config.yaml
n_layer: 12
d_model: 192
d_expert: 64
d_shared_expert: 128
normalize_top_k: false
balance_loss: 0.00345
balance_bias: false
lr_router: 0.000672
norm: "rmsnorm"
lr: 0.00219
beta1: 0.95
Below are experts of layer 7 (counted from 0) of a mixture-of-experts language model. Rows are named router (the router's row for the expert) and show model dimensions 0-191. Each number is 128 + 32 x the weight over its row's rms, rounded and kept within 0 to 255.
After each expert's rows: "mostly gets" lists some tokens that are sent to it at least half of the time. This comes from a sample of Wikipedia text that the model never trained on.

# expert 24
router [ 66 118 122  91  95 157 115 148 118 136 129 147 160 163  76 138  76 110 131 118 132  78 138 167 190 144  80  90 108 144 130 109  82 133 131 101 121 186 139 119  79 137 104 147 127 140 166 200 149 151  92 145 144 139 155 145 213 140  93 189  98 134  98 115  76 120 108 137 145  99  79 113 148 112 109 110  88 148 121 101  82 137 173 152 126 148 144 153 130 150 193 179 155 132 160 148  96  98 129 153 104 177 120 183  79 109 121 139 155 194  62  96 141 184 107 153 132  77  88 131  72 167 140 125 194 145 183  80 114 189 151 176 179  98 107  84 116 168 135 175 158 117 110  78 161 134 124 109  94 139 148 109 152 119  96 105 110 129  66 121 165 141 140  95 122 113 163 132 199 169  87 110 132  63 155 138 135 110 105 103  94 189 143  97 162 143 107 148 109 110  98 127]
mostly gets: " McG", " Mc", " McC", " van", "ñ", " da"

# expert 60
router [142 106 168  86 157 130 113 173 156  84 119 137 111 138  90  90 128 100 117 178  98 174 106 152 166  91 174 143 105 138  79  79 123  77  78 196 141 137 156 145 114  78 152 119 119 191  86 184 148 120 110 113 106  80 108 146  79  90  85  99 153  50 191 102 119 177  78 124  89  73 168 152 103 125 154 136  93 165 106 131 123 141 152  86 119  88 197  86 148 112 111 120 177 182 117 157  84 161 143 119 163 110 113 100 141  87 141 156 159 118 125 189 131  99 130  91  66 183  82  90 192  89 109 152 116 121 146 121 120 129 141 168 145 133  96 149 142 112 111 105 145 119 149 144  81 131 135  96  81 122 129 153 121  96 153 178 121 126 104 133 145 123 108 101 149  84  84  42  48 127 140 107 126 136 140 156 119 160 115  90 185 112 132 155 118 140 157  92 114 104  75 156]
mostly gets: " such", " called", " served", " known", " including", " include"

# expert 72
router [194 192  87 199 218 188 197 136 178 180  44   5 115 114 140 119 147 161 131 124  97 143 152 120 111 166 141 123 169 110 135 144  78 111 140 142 133 116 142  97  91 156 139 136 116 131 161 123 147 110 165 131 133 119 154 150  90 180 129 164 126 177 132 129 168  88 120 165 115 165 156  80 157 107 128 112 126 174 116  98 126 161 129 129 105 134 137 131 157 200  96 121 132 183  96 136 104 124 163 108 162 125 161  94 153 185 146  84 127 156  61 108 142 111 115 141 145  98 138 172 149 132 107 129 139 156  95 143 188 113  77 112  83  94 115  75  94  77 144 118 158 111 102 159  98 116 176 122  58  86 167 123  92 162  92 141 172  91 168 110 126 124 118 119 100 158 108 153 143 147 137 128 107 134 139 140 135 142  85  87 130  94 158 129 141 153 172 117 178  97 149  95]
mostly gets: "_", " \\", "\\"

# expert 21
router [ 85  85 101 100 110 106 180 165 145  86 103 119 137 146 141  88 134 128 164  89 110  52 107 136 140  95 174 169 168 175 139 175 153 147  77 119 126 106 159 145 131  92 168 117  91 145 135 142 106 148 164  89 157 138 221 184  92 106  70 123 146  79 160 138 145 143 142 176 126 128 196  80 169 149 156 156  88 103 120  94 104 132 114 115 127 168  97 113  92 135  98  67 170 101 117 121 119 109 150  75  63 112 176 163 124  68 149  74  77  93 134 135 102 161  86 126 121  89 143 145 184  93 109 147 134 131 100 167 119 128 101 113  80 145  81 123 118  93 136 164  91 195 143 117  76 117 141 107 129 127 164  91  98 127  75  99 164 163 154 128  91  64 167 107 126  95  85 168 120 112 122 117  94 147 129 107  98  92 109 117  93  84 169  93 139  99 182 144 167 120 152 175]
mostly gets: "′", " (", "°N", " Density", " (−", " www"

# expert 14
router [ 93 108  57 118 148 173 153 106 110 121 118 141 164 154  92 124 148 115 116 153 110  69 119 150 167 145 115  91  65 131 131 107  68 139 152 129 109 145  82 134 114 164 110 137 122 153 158 102 160 153 180 122 146  89 155  72 205 153 110 146 102 124 118 172 109 142 159 106  99 106 156 115 129  91  90 176 138 167 104  88 105 144 145 184  72 176 169 113  99 144 150 184 139 171 183 122  81 103 153 161 107 195 155 161 121  66 107  80 144 125  78 131 148 139 133 146 145  66  78 151  76 148 161 134 172 101 163  69 147 116 119 155 204 114 142  88 147 144 151 145 102 159  94 136 146 112 127 135  74 129 140 123 128 108  68  66 104 153 132 136 138 194 113 114  91  85 187 145 171 184 127  88 148  85 164  87 159 130 123 129  95 119  70  94 174 156  97 116 117 162 141 110]
mostly gets: "owski", "ić", "ova", "kov", "ı", "ović"

# expert 13
router [ 76  94 130 107 176 164 152  80  98 176  93  99 164 139 102 176 169  83 132 158  79 155 142 114 151 184 109 153 151 169 125  99 175 160 129 125 109 157 113 108  81 116 138  98  97 107 129 180 109 174 144 143 188 142  83 134 168 169 140 138  75  76 110 121 145 119 115 137 135 108 138 100 138 113 163  63 122 157 169  99 102  71 154  85 114 164 165 143 136 189 129  93  98 122 110 118 104 193 172 148 171 171 118 141 152 139 121 152  75 168 130  53 168 118 144 162 155 100 180 121 113 170  97 170 202 155 195 136 115  67  97 126 115 163 147 161 121 126  78  71 109 113 131  92 115 124 167 113  96 120 138 127  95 141 161 141 103  85 113 112 135 161 147  76 151 182 113 145 166 119 148  91 189  83 113 127 167  81 112 118 141 124 161 116 176 135  78 137 148 120 188 169]
mostly gets: " III", " you", " You", " IV", " I", " we"

# expert 4
router [109 177  81 116 116 124 166 128  93 146 111 104 145  81 135 162 123  76 134 111 128 151 160 115 131 116 144  82 110 120 139 142 155 167 177 132 100 120 108  86 178 156 157 187 108 117  96 137 184 119 117 158 113 150  84 117  90 164 141 143 150 180 153 105 130 119 144 169 123 166 109 144 161 122  62  87 167 104 161 172  76 131  93 103 163 102 115  98 193 133 132 146 154 136  72  98 128 174 144 123 124 116  63 160 197 128 165  62 119  63  69 153  89 102 168  81 145 150 126 140 143 109 138  95 148  71 112 184 123 106  64 182 132 111 181  96 126 122 123 139 173 126 135 136  98  81 111 157 169 115 151  77 114 109 143  92 148 130 122 170 137 109  74 145 181  64 120 153 104  73 103 177 161 126 138  63 136 142 173 113  88 151 147 138 168  75  69  97 141 163  84 140]
mostly gets: " football", " music", " television", " games", " guitar", " food"

# expert 11
router [136 134 121 132 157 155 169 118 152 221 142  87  84 195  78 150  99 128 116 166 130 111 149 111  91 154 168  96 134 110 157 180  84 193  99 133 151  97 125  75  82 149 149 172 119  96 116 118 121 147 171 137 137 115  92 100 106 184 100 193 154 135 149 121 127  88 147 155 164 179 103  56 190 161 103 135 101 140  86 121  76 171 101 155 177  85 157 145 136 181 146 150 145 175 124 149 155 179 138 118 165 109 127 117 127 180 145  91 121 187 152  68 173 128 153 200 138 142 145 127  93 154  69 119 132 136 142 129 166 126  57 166  94  81 149 103 125  85 195 129 106 155 133 157  99 121 192 118 141  91 118 131  84  97 103  98 116 128 128 161 135 180 137 157 161 130 171 162 113 107 124  91 154 120 145 120 127  86 161 172 134 112 164 174 136 127 114 179 169 154 143 120]
mostly gets: " Haleakala", " Lemmon", " Kitt", " Croat", " −", " Spacewatch"

# expert 16
router [148  91 100 161 108 106 173 114 161  74 154 135  93 156 141 112 112 146 100 153  97 168 100 136 155  91 126 137 101  73 155 144 160  78  99 102  72 117 135 173 120 153 109 126 156  99 141 130  86 104 106 118 138 141 119 112  95  94 166  88 170  89 108 113 107 148  94 110  74  91 151 166  71 130 202 102 103 168 127 152 115 115 151 142 112  95  83 161  98  88 126 118 178  95 182 139  90  84 120 110 128 161  89 109  65 168 103 170  92 178 143 134 111  87 120 175 108 189 140 166 182 154 204 130 122 129 153 144 147 121  93  82 144 175 138 120 189 163 125 107 107  75 164 150 143 170  41 109  88 140 158  85 160 160 172 142 143 127  95 131 131 162 169 134 105 169  84 111  97 129 145 128 193 140 148 149 141 188 118 130 153 177 105 207 109 117 149  92 135  88 163 113]
mostly gets: " been", " became", " is", " become", " are", " being"

# expert 63
router [143 125 135 120  73  90  84 161 116 163 152 168 145 113 169 146 135 142 104  63 112 151  92 160 119 155 137 109 128 144 109 140  93 141  81  75 138 122 115 111  99  96 122 159 142 132 122 149 150  97  70 151 105 139 165 125 129  92 144 161 162 160 105  96 177 118 107 125 162 164  93 208 129 167 149 115 114  74 122 154 214 100  96 179 122  55  77 199 109 105  92 130 132 162 118 147  90  80  76 139 104  97 189 241  56 154 147 167 136 103  80 134  92 208 142  93 152 157  92 159 131  81 160 108 184 119 151 133 137 115 142 129  94  99 101 137  81 114  88  51 141 156 119 121 156  96  79 163 150 145 100 156 139 106 173 111 146 128 142 109 126 135 111 145 115 104 123 115 163 139 124 172 131 131 157 150 114 141 132 188 131 110 120  91  99 123 144  98  81 109 145  82]
mostly gets: " comp", " rel", " conf", " port", " sens", " comm"

# expert 75
router [100 167 134 118  73 133  73 156 143 181 126 182  70 122 115 169 113 134 124  94 164 120 153 125 163 134  44 115 140 151 124 120 145 154  71 107 153 112  99 108 102 162 157 160  94  94 103 163 121  73  54 110 161 149 137 121  76 127 156 117 164 180 103 124  79  71 147 191 157 158 104 109 198 116  69 121  92  89  93 142 130 172 177 170 118 159 124  88 133 102 157 128 199  92 140 109  59 111 150 160 146 129 123 209 110 106 104 115 163  86 133 101 115 160 177 141 165 126 112 158  81 151 115  86 123 131 125 132 125 125 132 144  67  96  92  77  90 161 188  59 131  91 134 109 137 105 156  89 118  72 137 109 121 138 117 144 143 131 169  89 117 128 112 119 151 119 185 154 132 137 154 182 116 174 108 143 114 177 129 134  96 126 154 114 166 123  99 137 158 142  54 117]
mostly gets: " tra", " trans", " mon", " gen", " loc", " o"

# expert 78
router [164 177 120  90 151 123 126 154 169 101 104  75 135 119 170 102 125 138  70 142 105 136 137 141 102 164 145 187 132 159 119 164 130 117 119 132  88  82  90 137 129 148 159 102 117 136 165 148 151 171 112  74  85 107 151 154 141 146 113 105 150 122 112 145  96 168 149  78  94 125 111 107 142 126 174 154 140 153 173  84 122 138 157 116 166  94 100  67 116 131  63 117  86 167 105 192 175 109 152  91 136 102 107 125 138  84 133 177 156 163 128 109 164  58 142 187 159 165 183 180 173 100  73 169 118  86  70 114 156 123  88  76 138 148 103 154 116 109 189  78 114 104 133 139 107  83 179 129 145  89 114 135 131  78 145 130 160 123 127  86  78 145 201  65 136  57 138 138 114 120 171 114  88 113 116 102  98  75 100  63 154 166 143 170 152 165 145 120  93  88 119 163]
mostly gets: " \"", "==\n\n", ".\n\n", " =\n\n", " ===\n", "===\n\n"

# expert 10
router [104 122 105 165 203 133 104  89  90  94 136 132  96 141 159 114 123 120 181 150 164  74 151 162 139  93  81 206 110 141 126 144  97 127 115  61 147 180 139 132 161 178  93 110 143  80 109 159 144  93  76 173 107 156 138 118 184 108 153 121 130 132 109 160 108 169 124  77 105 136 160 119 139  86 135 124 107  83 198 154  89 124 164 174 174 133 133  81  98  98 180  97 159 152 179 102  93  83 110 135 121  81  96 107 164  96 112 109 144 154  87 138 150 166  89 168 113 195 166 148 158 136 159 165  78 123 150 128  94 108 133  94 109 125 156 121 138 104 144 163 117  49 102 103 142 108  89 120 167 189 179  77 166 173  87 101 111 115 101 132 120 109 165 175 123 143 127 144 178  87  87 163 166 170 158 134 159 114 135 185 125 132 118 172 184 160  86 141  90 125 123 112]
mostly gets: " its", " their", " the", " his", " her", " our"

# expert 49
router [145 178  88 114 178 206 170 111 168 169  80  18 100 148  92 126  73 124 115 169 107 156 169 106 126 177 126 123 173 120 162 181  55 111 132 142 131 109 166  86 102 136 116 156 134 103 101 108 117 140 118 114  88 117 171 161 114 164 172 196  83 158 151 120 107 111 105 203 155 147 109  72 156 122 119 138 131 163 117  99  81 179 165 190 110 125 141 133 144 152 133 116 160 203 107 121 137 113 163 145 151 152 117 118 157 118 112  59 127 169  92  96 147 114 112 156 134 104 157 123 132 171 155 110 181  99 138 147 159 121 100 141  54 124 134 118  84 118 133 138 146 136 115 149 107 124 166 144  70 103 118  90  93 130  65 126 121 120 150 118  83  93 123 111 169  98 157 162  84 170 149 113  87  87 133  98 189  98 117  83  96 108 126  80 123 142  78  95 149 148 162 109]
mostly gets: " Q", " Abd", " nov", ")},", " q", "^{("

# expert 66
router [128 121  81 136 136 145  90 133 157 181 117 118 159 160 113 101 124  67  98 112 136  76  77 161 188 127  90  71 148 125 126 135  76 127 124 148 129 154  63  90  87 104  84 141 120  64 104  69  93 170 144  97 156 115 196  81 207 152 179 149 128 101 123 147 146 121  99 133 135 124 134 109 177  85  98 119 145 178 117 150 113 113 168 198  97 192 171  73 111 165 125 160 146 155 155 128 114 137 134 142  92 148  75 151 154 144 139  69  97 117  93 140 190 147 137 140 167  75 111 131 148 145 145  62  93  76 122 160 140 141 137 160  99  84 155 116 129 141 183 143 126 180 158 177 168 116 155 105  73  76 175 159 125 139  91 103 168  96 137 168 135 143 109 123 150  93 101 131 154 138 171 134  92  85 109  76  98 139 141 122 115 127 137 113 140 175 140 181 185 171 127 128]
mostly gets: "',", " Kevin", " Bobby", " Adrian", " Tony", " Andrea"

# expert 42
router [191 224  92 210 209 198 202 127 176 164  39   0 126 128 103 114 134 177 118 107 111 140 161 110 100 194 147 143 138 133 104 134 134 157 120 157 139 115 168  92  99 180 144 135 110 130 102 132 142 138 144 134 126 121 154 142  61 191 124 152 139 178 124 124 158 106 106 150 143 170 125  87 173 121 152 106  85 143 131 114 121 143 139 101 113 119 168 131 166 183  89 117 131 189  85 113 111 152 155 132 156 140 130 127 152 165 147 101 118 166  66  75 138 107 134 147 139 144 130 158 142 137 118 133 162 126 114 142 169 125  78 123  78 135 140  89 102  77 159 104 144  90 123 151  88  88 179 141  86  97 130  90  96 169 114 158 146 114 185 125 126 145 110 122 121 121 139 144 138 124 115 138 101  86 120 142 172 108 111 126 150 128 151 132 134 154 154 138 164  71 132  89]
mostly gets: ".I", " Chick", " Quinn"

# expert 61
router [178 159 127 170 120 129 124  87 123 151 149  58  88  78 153 115 134 108 107 180 132 151 177  70  83 149  66 139 180 117 105  93 178 181 111 104 113  91  89 176 121 177 168 124 154 154 110 173 117 121  93 164 113 180 102 118 116 137 185 124 169 167 154 137 122 180 143 139 132 123 150 173 113  87 104 154 153 119 162 141 110 118 118 123 164 158 151  77 158 167 127 110  87 168 134 198 174 161  83 158 113 115 109 130 190 171  89  81 122 149  86 141 134 116 158 163 141 115 186 162 131 175 149  88 129 140 123 159  92 128 122  79 141 116 132 106 139 107 156 124 118 144 123 198  83 125 126 189 136 166 105 171 125 139 148 151  96 128 166 137 121 133  88 208 136  77 165 151 134  64 176 179 147 132 158 153 103  88 186 132 157  78 128 119  92 130  70 155 173 122  89 134]
mostly gets: " establishment", " bottom", " nation", " final", " convention", " UEFA"

# expert 43
router [ 80  99 142 196 122 194 113 139 130 125 114 161 130 144 134 153 148 170 144  79  92 122 127 151 131  93 153 164  51 111 107 166 171 122  81  84 142 121 129 147 137 128  88 146 125 133  99 146 174  93 168 127  98 142 147  82 104  84 190  93 142  80 163  68 125 101 132 147 120 116 144  87  78 153 155 123 173 146 137 162 105 106 110 102 133 117 116  96 129  82 107 162 103  65  81  98 145 203 102 123 193 131 125 119  89 124  98 147 161 104 165 121 121  75  98 110  44 164  94  96 154 106 167 116 129  74 144  84 179 126 148 105 112 103 105 158 118 171 132 130 172 135 191  79 175 166  51  71 150 117 130 133  87 100 188 113 152 118 143 186 132 153 157 112  85 160 107 111  96 116 108 138 187 110  73 145 135 157 172 153 146 157 105 163  88 149 138  98 128 159 134 102]
mostly gets: " died", " located", " known", " available", " reported", " able"

# expert 36
router [113 163 132 117 167 114 122 147 162  91 146 113 126 165 148 101 131 113 176 103 170  61  77 117  82  88 157  99 161  93 137 103 107  87 135 150 144 127 139 191 131 105 153 164 155  84 160  73 101 114 124 163 173  74 148 173 170  85 135 171 132  82 147  85 121 104 110 179 103 147 101 176  89 141 102 189 122 183 112 136 159 149 144 195 150 145 144  89 138 151 129 132 163 102 130 168 176 166 136  59 120 125 144  86 167 112  94 189 126 135 168 176 147 128  78 158 172 108 110  76 148  84 109 154  92  60 108  82 150 156 165 130 109 180  98 141 128 195 116 117  79 124 124 145  92 180 143 177 178 133 141 132 171 131 143 107 122 134  71 118 164  94  91 140 145  89 181 110  97  74  97 152 156 113  95 127 154  98 109 147 106 158  79 113  91 129 169 138 155 151 142 172]
mostly gets: " by", " Starring", " alongside", " featuring", " :", " defeating"

# expert 73
router [126 122 148 182  92  94 147  90  84 172 175 129 122 114 196 109 154  71 101 185 113 136 135  60 170 175  91 126  60 145 132  76  99 155 134 144 117 141  96 139 117 142 149 145 122 178 140  89 172  85 149 137 176 177 158  91 142 128 168 114 142 140 163 162 160 146 183 170  80 106 139 182 127  99 133 151  93 131  93  79 201 157 122 140 120 140 160 116 180 137 141 181  84 157 184 172 107 116 115 116  93 118 151 168 120 168  64 115 136 105 107 104 129 125 140 100 132  78 148  97  93 189 121 117 128 178 111 124 103  76 154  53 173 152 119 108 168 117 141 163 177 141 111 146 187  84 135 140  91 115 100 140 173 165 148 126  91 132 172  93  94 156 100 148 129 149 145 114 162  86 135 156  91 104 159 157  94  87 121 190  98 144 120 161 100 112 139 115 102  77 117  78]
mostly gets: " Greek", " Arab", " French", " Zealand", " Indian", " Soviet"

# expert 41
router [147  82  84 184  87  97 110 169 160 160 148 148 109 123  98 182 214 136 113 131 154 164 125 120 107 133  72 108  86  93 115 135  98 141 123 144 132 178 176 106 140  94 123  90 130 168 133  77 128 162 129 187  75 123 152 150 152 173 150 132 167 169 192 151 103 161  90 139 141 100  74 117 188 181 178 162 157 161 132 197 103 144  87 139 152 107 155 171 127  86 134 147 146 114 102 101 151 150 160 140 142 176 152 122 151 166 145  93 116  81 120 133 125 165 108 143 168  65 115 167 164 116 126 171 118  79  79 161 155 147 141  84  86  99  77 195 127  91 133 139 113 175 137 130 113 115 169  84 101 169 129 168 161 169 141 150 154 127 135 128  98  82 141 117 184 129 109 152  89 102 179 136 155 117 121 133 143 168 117  74  78 164 162  84 153 167 163 104 162 168 118  78]
mostly gets: "born", "loan", "first", "second", ".e", "from"

# expert 77
router [ 96 162 135 138 159 156 102 144 113  54  97 168 125  96 102 177 150 161 116 102 139  82  64 112 101  67 156 149 110 103 173 166 130 131 132 145  95 153 153 132  99 141 176 127 128 154 136 155 186 115 137 168 132  84 125 125 168 104  95 137 156  81 110 100 141 146 111 110 145 113 153 113 116  76 171 134 165  77 153 168 130  93 126 104 114 128 124 113 145  79 108 147 170  67 103 128 173 166  80 124 159 109 170 104 101 140 146 150 203 126 209 129 145 118 109 109  49 193  92  71 115  98 168 153  81 139 167  60 167 149 165 123 155 112 173 123 159 171 126 136 185 158 193  83 145 104  53  96 167 106 112 133 117  83 143 114 139 126 116 169  77 118 102  83  76  99 155  92 100 120 123 115 148 111  97 148 122 118 157  86 143 147 102 112  89 158 100 109  80  83  92 131]
mostly gets: " has", " had", " went", " opened", " gave", " took"

# expert 48
router [161 154 179 157 170 130 123 101  99  51 119 133  73 100 129 174 132 142 150 139 123 143  85  89 144 157  90  89 112 168 150 114 116 115 169 149  80 158 137 146 134 180 176  76 112  98 150 105 187 117 120 170 119 171  85 123 147 118 145 119 140 112 115 190  96 122  98  64  84 112 152 116 166 117 163 127  85 134 161 181 184  59 112 219 195  93 134 160  80 105 169 170 105 113 121 135 113  99 111 115  88  78  97 133 154 132 107 130 180 108 175 165 137 144 157 210 117 197 165 145 160  86 139 146 110 113 161 112 136 106 121 115 191 135 168 150 176  92 144 126 148  89  94  98 157 117 138 117 141 151 121 152 114 149 118  89 145  79  95 114 124 167 176 119 179 127 134 137 110  85 100 131 161 142 187 129 165  97 181 129 149 135 136 162 153  77 104 164 135 125  78 102]
mostly gets: " This", " It", " They", " He", " she", " he"

# expert 68
router [137 123 173  65 118 137 131 160  90  86 158 167 142 146 158 172 159 111 187 176  96 176 157 138 191 121 147 169 126 139 103 129  84 166 159 166 160 101 163  97 166 103 125 146 155 162 109 103 136 163 174  59 150 165  76  75 138 135 134 129 122 101 140 135 103 147 191  77 147 118  92 116 135 165  74 169 122 162  77 122 139 142  92  88 121  87 168 166  89 153 176 169 160  84 105 125 153 108  72 104 141 111 153 153 142 126  94  94 166  58 167 130  92 147 155  88 153 111 104 119  74 127 121 152  86 159 100 105 113 106 106 165 155 148 117 134 161  83 130 172 126 129  96  65 105 174 157 152  88 125 147 160 109 127  83  97  82 176 152 113 168  98 191 132 150 169  87  78  87 120  76  85 143 150 111 115 132 132 150 110 123  97 166 136 122  54 117 120 117 158 100 183]
mostly gets: " JPL", "Scientific", " Animalia", "°E", "Gls", "American"

# expert 34
router [ 99 141  98 123 140 112 104 116  65 136 199 137 125 120 174  91  79 124  99 150 171  97 126 109 154 121 199  85  80 126 115 187  90 153 130 107 115 145 114 139 159 137  72 151 144 177 111  83 110 134 109 159 177 145 143  53 196 131 161 143 140  85 105 136 144  67  76 131  79 121 141 129 120 142 150 144  94 125 129  59 144 116 147 122 153 106 162 161 121  84 149  92 138 154 159 103  85 158 167 166  88 150 189 140  70 100 123 114  91 108 125 123 182 164 163 142 128  80 126 174  78 165 119 104 136 114 154  97  87 119 184 146 140  95 102  91 175 113 111 141 120 156 146 161 191  92  99  82 106 116 100 154 133  85  91 110  96  99 124  99  86 169  84 161  97 153 169 125 176 185 157 118 120  77 189 127 144  91 142  87 109 143 124  82 135 162 142 103 106 161 123  57]
mostly gets: "rt", "z", "sch", "ör", "ks", "ann"

# expert 8
router [119 128  52  95  82 140  52 144 152 110 155 160 114 109 159 101 116 167 113 142 164 125 136 135 124 156 108 172  64 112 115 164 168 177 116  93 121 108  85 135 137 198 118 103  88 169 117 117 120  92  96 137  96 108 114  85 133 130 146  84 134 189  76 126 162  55  75  91 106 186  83 145 177 107 147 112 115  98 131 139 110  82 123 139 130 106 118 152 124  56 141 151 148 102 126 129 108  93 180 130 150 156 151 196 145 146 162 143 113  74 102  98 110 129 162 139 115 143 109 126 111  56 168  65 129 135 176 117  97 118 155  88 120  89  81 116  90 197 116 163 107 144 159  93 145 114  87 164  87 104  76 125 122  65 206 136 156 166 117 122 123 180 126 149 104 120 151 142 149 156 162 152 165 130 118 175 107 150 123 134 139 170  99  70 140 141  95  96 144 122 113  45]
mostly gets: " sh", " bl", "-t", " st", " t", " sl"

# expert 15
router [142  98 118 167  87  60 138  97 111 159 186 132 126 157 141 122 139  98  93  77 107 145 159 138 152 149  82 121 131 121  99 139 166 134  68  83 163 178 150 164 159 106  96 111 150  86 171 128  89 126 143  84 113 142  77 124 104  90 148  98 148 113 108 178 151 169 133 149 143 152  86 131 104  60 131  65  85  67 166 111 126 136 159  88 142  97  81 177  96 169 125 121  77 144 139 117 148  97 128  57  74  90 124 149 157  52  79 173  81 169  98 124 142 158 147 103 148  81 169 125  88 159  95 130 115 150 119 171  57 111 123 103 100 164  84  87 137  98  99 156 144  94 155 166  93 123 108 102  76 152  75 149 140 161 134 155 107  77  87  65 114  99 132 131 154 172 157  90 144  57 152 192 147 126 124 135  98 172 161 108 158 137 144 136 100 133 155 133 125 127 140 155]
mostly gets: ".S", ".I", " Historic", " Register", " National", " Pos"

# expert 40
router [144 131  98 114 157 135  79 122  74  91  95 119 134 124 149 145 146 132 126 147 156 105 106 145 107  76 123  96 137  78 134 124 166 130 164  96 123 101  78 121 143 139 160 146 136  98 143 148 100 147 104 157 143  84  80 171 127  53 114 141 203 118 119 132 115 110 107  78 143 124 176 122  93  97  70 149 167  46 206 168  78 152 109 108 116 137 127  72 178  67 126  71 116  93 162 155 182 159  96 116  80 130 137  96  92 158  87 191 153 125 160 127 144 120 118 155  68 201  86  99 136 107 182 121  51 123 124 103 131 159 179 146 156 149 125 118 136 208 147 165 137 136 158 127 128 131  88 115 149 169 161  79 105 115 110  93 129 138 139 167 123 149  87 113  75  92 153  83 102 152 106 150 119 157 123 171  98 119 115 118 111 130  78  69 108 173  99 102  70 111  93 134]
mostly gets: " took", " make", " won", " take", " gave", " making"

# expert 46
router [ 72 129 106 129 117  90 145 130 157 123 204 146 112 160  93 146 110 188 175  98 121 151 165 108 135 174 131  91 148 128 158 168 166 172 179  99 154  95 206 154 144 125 136 145 129 140 155 124 134 124 141 118  90 106 158 139  75  81  81 160 166 106 107  94 207 106 173 184 100 109 131  95 194 170 138 117 134  25  88  81 126 168 154  94 135 161 123 170 143  84 140  84 153 138 135 121  93  62 147 164  91 143 173 142  98 123 141 100 123 103 163 103 106 142  90 151  87 127 165 103  93 114 122  97 132 111 162 124  87 126 107 212  90 118  79 104 161 113 175 147 110  95 103 122 145 125 150  72  84  77 164  93 111 185 142 109  79 132 124 123 166 143 167 155 118 109 127 140  84 164 129 176 184 129 187 127 115 104  73 124 120 115 152 157 109 121 167 125 124 138 105 107]
mostly gets: " km", " mi", " ft", " sq", "″N", "″E"

# expert 28
router [131 162 126 121 136 143 116 147 143 136 164 137  69 129 104 126 111 138 119 114  80 114 131 165 121 167  90 148 123 131 101 176 195 118 137  93 114 196 111 114 102 190 126 160 125 101  93 111  96  89  80 147 144 154 151 142 141 168 134  79 129 165  85 166 119 117 132  93 137 126 100  72  94 103 178  62 102 140 175  86 131 169 194 129 130 134 120 146 130  85 219 110 167  92 155 107 109 100  73 167 159 155  80 128 116  88  89 167  92 142 189 128 167 123 134 159 116 231 181 142 152 136 104 154 147 165 113 116 105 132  98 112 108 162 179 128 118 140 117 160  87  52 140 108 125 147 104  93 168 158 158  97 166 184 148 182 147  90 131 191 178 115 143  72 167 171 116 192 152  87  94 146 105 131 113 120 126 142 145 132 107 152 122 187 111  81 154 135 149 131 116 110]
mostly gets: " any", " each", " this", " one", " some", " another"

# expert 31
router [ 98  79 115 165  98  86 154 140 122 182 192 140 142 129 182 122 135 129 140 123 171 119 155 108 154 163  83 149 174  65 187 178 118 143 144 123 154 102 106 133 124  93 103  62 103 152 145  67 131 147 185  66 162 145  86 120 127 150  93 163  92 110 132 114 154 161 151 154 178  87 141 146 167 128 138 106 119 151 139  80 189 165 151  98 166 124 172 143 111 169 104  94  88 157 105 158  83  94  88 137 122 148 156 120 152  86 169  67  91 134 140  93  85 145 179 134 154  87 171 125  99 160 121 139 189 112 153 137  88 154 137 152  66 148 108 103 127  76 155 110 106 126 133 161  68 117 156  95  99 114 153 156  76 145 138 123 115  90 155 103 110 136 122  98 140 192 100  72 142  97  77  99 173 119  73 108  91 134 110  84 178 102 119  95  95  92 108 151 122 102 178 193]
mostly gets: "CA", "″W", "SA", "ST", "MA", "PS"

# expert 38
router [179 110  58 108  97 136  99 122 123 154 112 138 165 152 183 115  84  84 122 153 171 140 153 110 177 152 106  96  72 120  88 169  93 177 111 157 167 149  87  73  64 125  95 176 154  74  95 112 130 142 151 150 138 176 147  97 145  70 164 161 130 102 102 182 122  79 116 117 113 159 159 137 125 152  71 138 126 146 144 124 105 143 136 112 105 153 182  97 149 144 182 138 121 153 131 126 113 145  85 186 130 134 152 161  75 129  96  62 136 131 134  97 122 144 149 135 137  81 143 192 111 169 139  89 125 158  68 127  93  94 176 153  88  76  98  98 138 105 141 162 167 169 125 175 123  94 135 155 122 117 153 120 104 112  62 106 103 179 163 136 138 137 110 137 157  97 167  84 178 133 125  72 102  95 183  88 138  65 138 186 110 121  80 140 136  89 172 169 106 175 138  79]
mostly gets: " Manchester", "chester", "wich", "bury", "olk", "borough"

# expert 50
router [ 90 141 107 134  94  56 108 146 118 161 109 135 128 177 175  91 121 122 153 127 162  94 175 141 135 155  88 130 116 148 110  86 129 164 103  58 128 109 140 133 132 137 156 113 104  96  77 166  64 132 107  98 130 147 139 115 101 105 194 154 114 107 124  94 139  96  70  99 126 150  95 148 154 102 139  61 113 140 136 139 125  93 188 146 128  98 137 170 152  93 171 107  76 124 177 179 140 113 112 163 107 158  83 219 108  91 137 197 104  84  90 108 110 157 135 161 166  64 184 171 122 133  92  82 136 164 162 163 112 160 169 118  78 113 115 127 100 192 105 143  82 103 173  70 132 107 119 150 125 161 165 177 150  86 174 180 111 190  84 107 144 169 138  99 161 118 189 172 147 143 158 163  99  93 153 120  94 184 157 106 120 108 129 145 116 146 139 106 131  97 130 137]
mostly gets: "-l", "-d", "-c", "-E", " Ch", " Sh"